Weights of a small mixture-of-experts language model, trained from scratch on English Wikipedia.
Experts: 64 SwiGLU neurons an expert, 8 picks a token, a sigmoid router.
Training: a variant of Muon for the experts, 9367 steps.
Below are experts of layer 5 (counted from 0) of a mixture-of-experts language model. Rows are named router (the router's row for the expert), gate (a neuron's input weights, with its number), up (a neuron's input weights, with its number), down (a neuron's output weights, with its number) and show model dimensions 64-127. Each number is 50 + 12 x the weight over its row's rms, rounded and kept within 0 to 99.
Before each expert's rows: a language model's description of what the expert responds to. This comes from a sample of Wikipedia text that the model never trained on.

# expert 45
Prepositions and connectives introducing a phrase, usually before "the" or "a", such as of, in, to, with, by, after.
router:73 71 37 56 51 60 55 48 57 45 47 46 60 27 44 48 34 28 39 32 57 53 55 71 56 37 57 42 35 54 67 80 41 49 35 52 46 41 58 50 63 77 53 41 25 52 45 60 55 37 62 30 66 63 44 48 41 63 60 48 49 52 43 51
gate0:61 86 38 36 43 59 40 69 49 77 59 30 51 43 69 70 44 47 47 54 61 35 47 53 64 54 64 54 56 23 53 62 48 45 37 68 38 68 66 54 52 57 59 45 61 47 47 51 49 41 65 51 53 50 45 44 62 32 54 71 49 49 71 46
up0:52 51 13 44 48 22 47 57 50 45 47 53 44 50 50 39 54 16 52 47 63 53 60 67 73 39 42 44 48 49 39 70 43 68 46 37 29 54 57 52 50 38 44 61 44 52 54 42 52 50 47 32 52 54 21 53 53 64 30 33 37 52 39 50
down0:47 54 76 62 50 52 49 19 34 44 44 62 48 56 49 79 90 46 52 48 31 66 64 42 50 58 48 42 50 50 43 53 48 51 87 46 60 71 49 52 55 51 45 37 46 67 51 72 61 71 42 26 44 45 58 52 53 52 63 52 51 54 73 51

# expert 16
A lone first letter, usually a capital, split off a word in titles, names and tables, such as "C" of Code, "W" of Wasteland.
router:67 52 46 52 45 40 70 67 39 77 49 46 55 19 48 58 43 70 65 40 62 58 75 44 52 49 44 56 38 67 37 47 65 45 76 49 51 51 63 59 51 52 45 31 58 50 40 44 45 39 50 31 44 77 52 48 52 59 54 43 51 43 50 16
gate0:48 53 55 48 58 48 47 51 79 49 78 20 77 40 47 45 52 38 41 26 50 50 54 76 49 47 30 50 54 54 47 49 48 49 52 35 67 27 60 50 53 65 57 43 30 63 38 30 61 54 30 49 62 41 56 62 49 50 56 51 38 18 62 55
up0:56 56 52 75 46 69 59 49 37 51 53 51 52 54 56 63 52 56 61 62 15 46 78 30 49 51 48 59 46 39 24 77 51 63 59 58 56 53 44 46 42 27 43 65 55 50 58 56 50 41 47 54 30 56 48 49 45 35 63 51 47 54 53 69
down0:44 49 50 51 41 52 57 42 51 53 74 29 52 33 50 51 46 59 51 46 50 57 45 60 42 38 26 43 72 33 46 31 80 55 36 50 51 37 37 14 49 35 48 52 53 31 37 59 32 46 63 52 38 27 50 51 49 58 42 48 60 46 59 48

# expert 44
Verbs, participles and prepositions inside the predicate, linking subject to object, such as with, had, provided, considering, into, including.
router:56 47 60 55 51 55 58 46 44 62 58 48 55 51 35 41 36 28 65 65 41 54 51 72 68 36 55 39 39 36 38 47 51 56 58 57 37 56 44 43 65 81 42 48 46 53 58 40 53 31 49 54 63 84 55 55 39 50 50 53 46 40 48 74
gate0:43 35 54 45 72 58 35 25 55 49 40 50 51 43 51 45 48 51 50 47 10 57 47 52 81 46 54 54 50 55 33 42 42 50 23 51 56 54 74 48 45 56 57 19 46 52 24 54 47 71 50 50 57 65 54 26 40 65 62 59 45 59 58 50
up0:42 50 57 46 49 50 48 48 25 51 53 51 48 52 55 31 59 55 75 46 49 45 64 39 53 79 45 58 51 54 48 40 50 23 44 45 58 52 58 47 49 62 60 44 49 65 72 62 57 67 53 37 33 64 59 64 72 63 26 62 38 53 51 54
down0:39 60 75 56 83 64 51 49 31 53 82 51 51 47 51 57 49 49 44 22 32 42 55 34 49 49 54 58 52 51 63 24 49 29 40 45 45 45 49 49 52 75 64 20 74 50 55 65 50 51 52 54 39 52 29 59 37 67 50 68 54 70 47 44

# expert 36
Middle pieces of non-English names, especially Slavic, Arabic, German and South Asian, like Hrv-ats-ko, Musa-ad, Kov-al-ík, -berg, -mann.
router:59 60 47 66 52 43 51 32 63 50 43 48 53 36 52 47 44 69 56 34 51 34 61 52 70 37 51 46 44 46 42 64 54 49 56 62 52 53 57 48 47 66 33 45 51 34 31 50 53 56 66 72 71 71 74 59 40 55 58 79 58 35 44 66
gate0:95 50 52 43 50 52 52 51 70 44 48 44 55 54 29 69 53 35 38 78 49 65 52 52 50 39 37 55 57 47 64 56 50 51 45 30 64 60 46 52 53 40 45 26 51 41 42 50 48 61 63 56 57 51 61 50 50 50 51 46 55 59 36 47
up0:51 50 43 30 58 55 45 50 47 54 51 60 50 63 54 33 49 45 44 74 48 72 53 54 32 68 58 45 58 63 58 56 49 75 51 29 52 43 48 29 52 51 50 57 55 28 44 65 44 53 59 42 32 59 42 50 65 65 43 53 54 50 29 47
down0:62 48 49 49 44 54 36 53 52 42 46 63 38 59 58 51 50 67 65 59 38 54 64 63 47 95 58 52 57 54 43 48 68 53 43 42 53 59 50 34 58 54 52 40 54 83 50 60 52 41 64 50 40 58 46 80 51 60 33 50 50 57 78 40

# expert 59
Field names and colons in infoboxes and list entries, such as Genus, Class, Publisher, Preceded, Coordinates, Total, Votes cast.
router:59 62 51 42 52 69 85 63 58 45 20 38 52 49 44 41 45 27 57 43 41 43 47 38 57 38 40 54 41 47 74 40 45 42 68 51 29 54 60 44 54 70 40 53 33 41 62 58 45 34 62 39 49 66 39 37 44 73 50 34 55 35 45 51
gate0:53 55 56 67 30 57 60 45 68 57 55 48 45 38 59 53 49 51 52 55 37 49 66 37 80 50 42 53 87 41 54 57 37 47 83 39 41 29 64 64 45 34 53 51 49 39 31 60 53 55 48 60 70 61 54 43 44 46 45 55 35 50 48 53
up0:51 50 39 29 29 57 32 51 33 50 53 46 46 68 54 35 58 62 58 52 74 18 49 56 57 49 52 49 34 42 28 63 42 49 24 72 51 60 38 76 43 50 52 49 53 69 33 50 48 42 81 49 58 63 52 46 50 49 53 53 56 51 34 41
down0:33 86 61 58 48 42 56 40 48 41 39 56 48 42 36 58 53 51 68 52 47 53 50 49 85 52 52 49 58 46 55 53 61 55 33 56 49 52 56 67 58 67 45 43 49 49 39 55 62 49 27 28 57 84 58 64 25 30 50 67 40 69 54 47

# expert 15
Single capital or lowercase consonant pieces starting a word or compound part in names, like Yard-b-irds, Board-w-alk, Wild-c-ats, Seat B.
router:65 54 31 50 34 57 70 70 35 52 32 45 55 45 62 70 19 45 72 54 61 42 68 52 45 40 63 54 38 65 38 54 35 65 55 55 52 38 54 52 48 56 39 49 40 42 37 49 60 64 29 45 45 41 69 48 45 56 50 60 32 57 52 45
gate0:48 50 50 48 38 81 45 34 46 58 50 29 56 67 38 40 55 54 60 50 52 51 56 50 42 47 53 71 63 51 57 69 32 52 52 48 35 41 61 43 54 53 46 58 48 50 59 55 53 49 39 48 17 71 39 50 41 64 42 64 68 39 53 52
up0:58 44 45 51 35 71 46 62 46 49 62 44 36 57 50 32 50 66 79 55 57 60 61 48 31 51 59 62 61 50 62 35 45 46 49 48 59 46 62 62 58 58 45 51 35 38 76 56 53 40 65 58 60 63 34 50 36 39 37 50 42 54 76 48
down0:38 48 58 51 55 50 43 60 73 50 52 61 53 55 31 54 34 49 42 47 60 53 50 31 50 43 53 46 99 33 55 48 66 60 43 47 67 27 61 50 53 37 29 50 45 54 42 66 42 35 37 50 42 65 48 65 48 58 41 48 63 49 58 37

# expert 42
Short vowel-centered word pieces like o, ro, ou, co following a consonant or initial letter, often splitting ordinary words: b-ro-ther, g-ro-ove, w-ors-ened.
router:60 45 46 42 43 54 75 54 49 35 45 68 54 33 56 49 54 57 51 45 46 38 50 32 59 30 37 40 54 62 59 44 51 66 43 68 31 44 37 47 41 45 57 44 50 56 43 53 47 40 51 43 39 63 53 59 17 41 53 51 32 32 38 70
gate0:59 80 45 53 30 50 81 44 50 58 37 61 38 64 50 37 25 52 57 72 54 50 50 62 49 54 61 33 64 46 16 29 53 30 54 35 51 51 70 63 32 46 44 40 41 53 44 57 54 53 56 36 51 47 68 48 43 47 34 55 28 46 49 72
up0:46 65 51 49 52 38 50 21 64 75 41 47 53 46 49 63 39 45 52 51 26 66 60 50 42 47 50 57 64 54 46 49 48 61 50 58 29 38 50 50 53 35 35 54 46 55 50 42 55 36 31 45 27 50 45 50 56 52 64 57 39 47 44 56
down0:41 53 30 50 49 40 57 60 11 31 45 52 61 50 45 61 62 44 71 39 25 41 36 45 40 47 57 53 67 47 68 55 31 55 56 57 13 57 48 50 74 54 51 57 55 56 30 50 43 50 49 50 53 36 63 52 54 68 36 58 56 48 40 54

# expert 6
Country names, nationality adjectives, and final pieces of Romance or Slavic personal and place names, often in tables: French, Italian, R-ica, Th-iago.
router:65 58 44 55 53 40 61 48 56 50 55 49 43 46 56 27 44 42 48 30 63 77 62 55 53 43 63 50 53 39 47 55 52 64 56 57 51 51 26 45 51 40 30 55 63 57 53 63 65 57 79 49 41 67 42 35 50 49 58 46 45 39 64 66
gate0:48 46 54 41 20 46 42 37 52 30 52 64 45 39 54 52 64 50 56 50 61 55 53 48 33 31 35 49 62 51 49 49 53 80 60 37 46 56 16 50 46 51 36 57 46 48 44 55 53 34 56 58 50 49 69 72 44 51 45 59 26 31 42 48
up0:47 47 58 46 52 54 39 62 50 65 50 47 27 34 27 55 62 38 77 56 40 41 50 51 81 42 40 63 52 54 50 45 45 50 51 49 53 42 50 57 71 51 61 50 59 49 47 31 50 47 50 47 79 49 53 58 69 61 58 49 49 54 58 47
down0:66 48 23 56 71 51 51 62 65 45 44 46 24 49 45 40 40 59 53 32 38 50 73 49 51 37 49 46 46 45 38 57 47 42 27 49 52 38 38 50 32 50 55 44 50 47 65 38 45 63 45 77 45 44 50 47 53 37 40 39 53 27 37 56

# expert 38
Final vowel pieces of foreign personal and place names, such as Paul-a, Uthapp-a, Dh-aka, Edizion-i, Pad-illa.
router:65 44 48 55 64 45 60 42 47 47 45 37 53 46 58 28 49 33 41 47 54 74 48 52 49 50 57 48 48 30 43 53 54 75 57 58 42 49 38 33 42 33 51 44 54 70 47 54 52 53 73 53 47 66 52 41 35 46 64 50 54 48 65 67
gate0:30 31 73 52 60 48 56 49 50 48 46 68 34 48 34 55 52 53 39 71 69 46 54 47 64 63 31 34 51 56 43 47 46 41 67 49 61 51 45 49 50 53 85 57 38 58 57 42 31 56 53 57 49 50 76 58 54 50 38 28 49 69 54 66
up0:65 45 49 52 24 52 47 80 52 38 53 82 49 51 52 54 44 44 49 51 34 39 59 50 43 54 52 45 48 54 48 31 56 44 43 82 54 50 47 62 67 58 68 87 37 48 32 55 81 50 47 47 47 42 47 57 45 50 63 53 51 76 50 42
down0:48 54 49 33 34 50 61 60 50 57 21 41 38 44 50 66 64 53 54 27 36 55 45 33 59 35 50 36 35 37 50 38 62 47 49 49 42 44 83 49 50 76 48 50 45 46 41 47 48 49 46 53 43 49 54 47 68 79 48 63 49 58 59 28

# expert 21
Final pieces of multi-token words, often surnames, places and teams, like Macmill-an, Pengu-in, Bru-ins, -burg, -ski, -stone.
router:67 56 40 55 47 46 76 45 30 57 42 53 60 40 54 52 41 62 34 40 69 38 62 25 65 28 67 43 37 42 42 52 59 57 47 57 26 27 56 26 49 46 51 65 46 43 52 57 51 65 62 59 40 69 55 31 45 58 61 56 35 28 40 64
gate0:38 48 40 51 43 53 52 81 56 53 49 47 55 46 19 44 28 53 55 87 62 61 41 49 51 41 56 25 56 64 53 53 48 59 27 45 42 39 48 26 49 51 49 35 37 48 52 52 41 55 55 46 37 53 33 50 64 58 54 56 45 50 48 49
up0:44 50 49 23 75 51 54 51 42 54 39 49 50 50 68 44 46 49 49 56 62 48 69 30 36 34 46 49 48 22 43 49 49 43 36 41 50 28 54 36 36 21 55 52 31 58 42 54 49 50 36 45 41 67 56 47 50 23 63 52 59 43 44 45
down0:50 55 34 48 49 57 64 60 39 50 32 50 66 31 48 44 45 50 50 39 71 36 55 56 26 36 63 55 54 49 19 31 51 64 20 50 42 63 53 55 49 51 40 63 41 37 50 42 48 51 22 61 35 54 53 71 43 56 49 67 41 45 34 52

# expert 33
Past participles and action nouns in building, organization or event histories, like "was built", "was founded", "the construction", "took place".
router:49 60 43 55 61 52 75 50 41 62 53 42 52 62 30 45 34 53 64 40 53 47 62 47 50 30 70 51 33 33 59 39 59 46 71 59 33 63 82 44 60 69 55 46 42 44 64 58 19 56 44 53 60 64 57 55 42 35 82 25 48 34 47 68
gate0:58 56 30 47 47 51 50 58 74 69 42 47 51 59 24 54 45 47 27 39 47 69 50 44 53 58 71 60 44 45 45 53 49 49 47 54 57 58 76 43 50 49 52 51 49 40 50 56 41 57 46 56 43 62 61 47 34 50 62 46 58 51 46 57
up0:43 50 27 49 13 27 83 40 68 51 49 27 50 63 42 43 50 80 48 68 39 56 47 52 44 38 58 52 59 43 53 74 42 37 51 28 26 51 49 52 22 45 50 36 57 36 55 49 19 35 39 51 45 59 52 51 50 37 44 62 49 33 41 79
down0:52 50 29 27 49 51 70 55 55 52 50 42 41 87 34 51 60 71 75 48 49 55 58 60 47 36 55 49 49 44 42 53 43 45 47 40 38 84 82 51 69 45 58 63 47 50 47 55 17 57 42 60 52 49 53 70 52 34 47 49 38 28 51 59

# expert 41
Final letters or suffixes of foreign proper names and words, e.g. -ić, -ski, -burg, -ville, -a in Nagykanizsa, -u in Ohkutsu.
router:73 52 51 52 50 49 50 39 44 52 36 41 52 33 48 34 55 60 41 41 59 46 60 50 46 36 53 28 51 42 54 67 64 63 52 55 47 56 36 40 49 39 41 58 58 39 32 52 61 57 65 75 43 63 57 26 31 46 60 68 43 44 52 64
gate0:53 42 50 69 38 50 22 55 70 48 49 38 68 50 60 57 32 47 33 46 56 50 47 49 41 54 47 67 62 33 44 47 22 49 51 44 49 28 39 48 54 49 62 72 53 64 50 44 60 55 51 54 50 40 50 50 51 40 56 36 52 42 34 52
up0:66 72 49 38 43 59 64 49 45 49 56 76 50 50 62 66 37 44 60 45 48 67 58 38 67 59 50 56 56 44 61 47 63 54 60 31 42 15 44 32 47 38 46 58 48 50 25 54 47 58 35 62 66 28 44 49 78 44 42 47 62 27 51 40
down0:44 50 34 51 41 52 37 59 52 47 51 56 38 44 73 51 41 48 62 49 55 56 42 44 57 33 52 29 49 55 35 36 70 47 49 44 49 46 47 74 42 65 42 56 53 53 62 66 50 50 43 43 39 52 99 50 59 26 57 49 63 54 51 42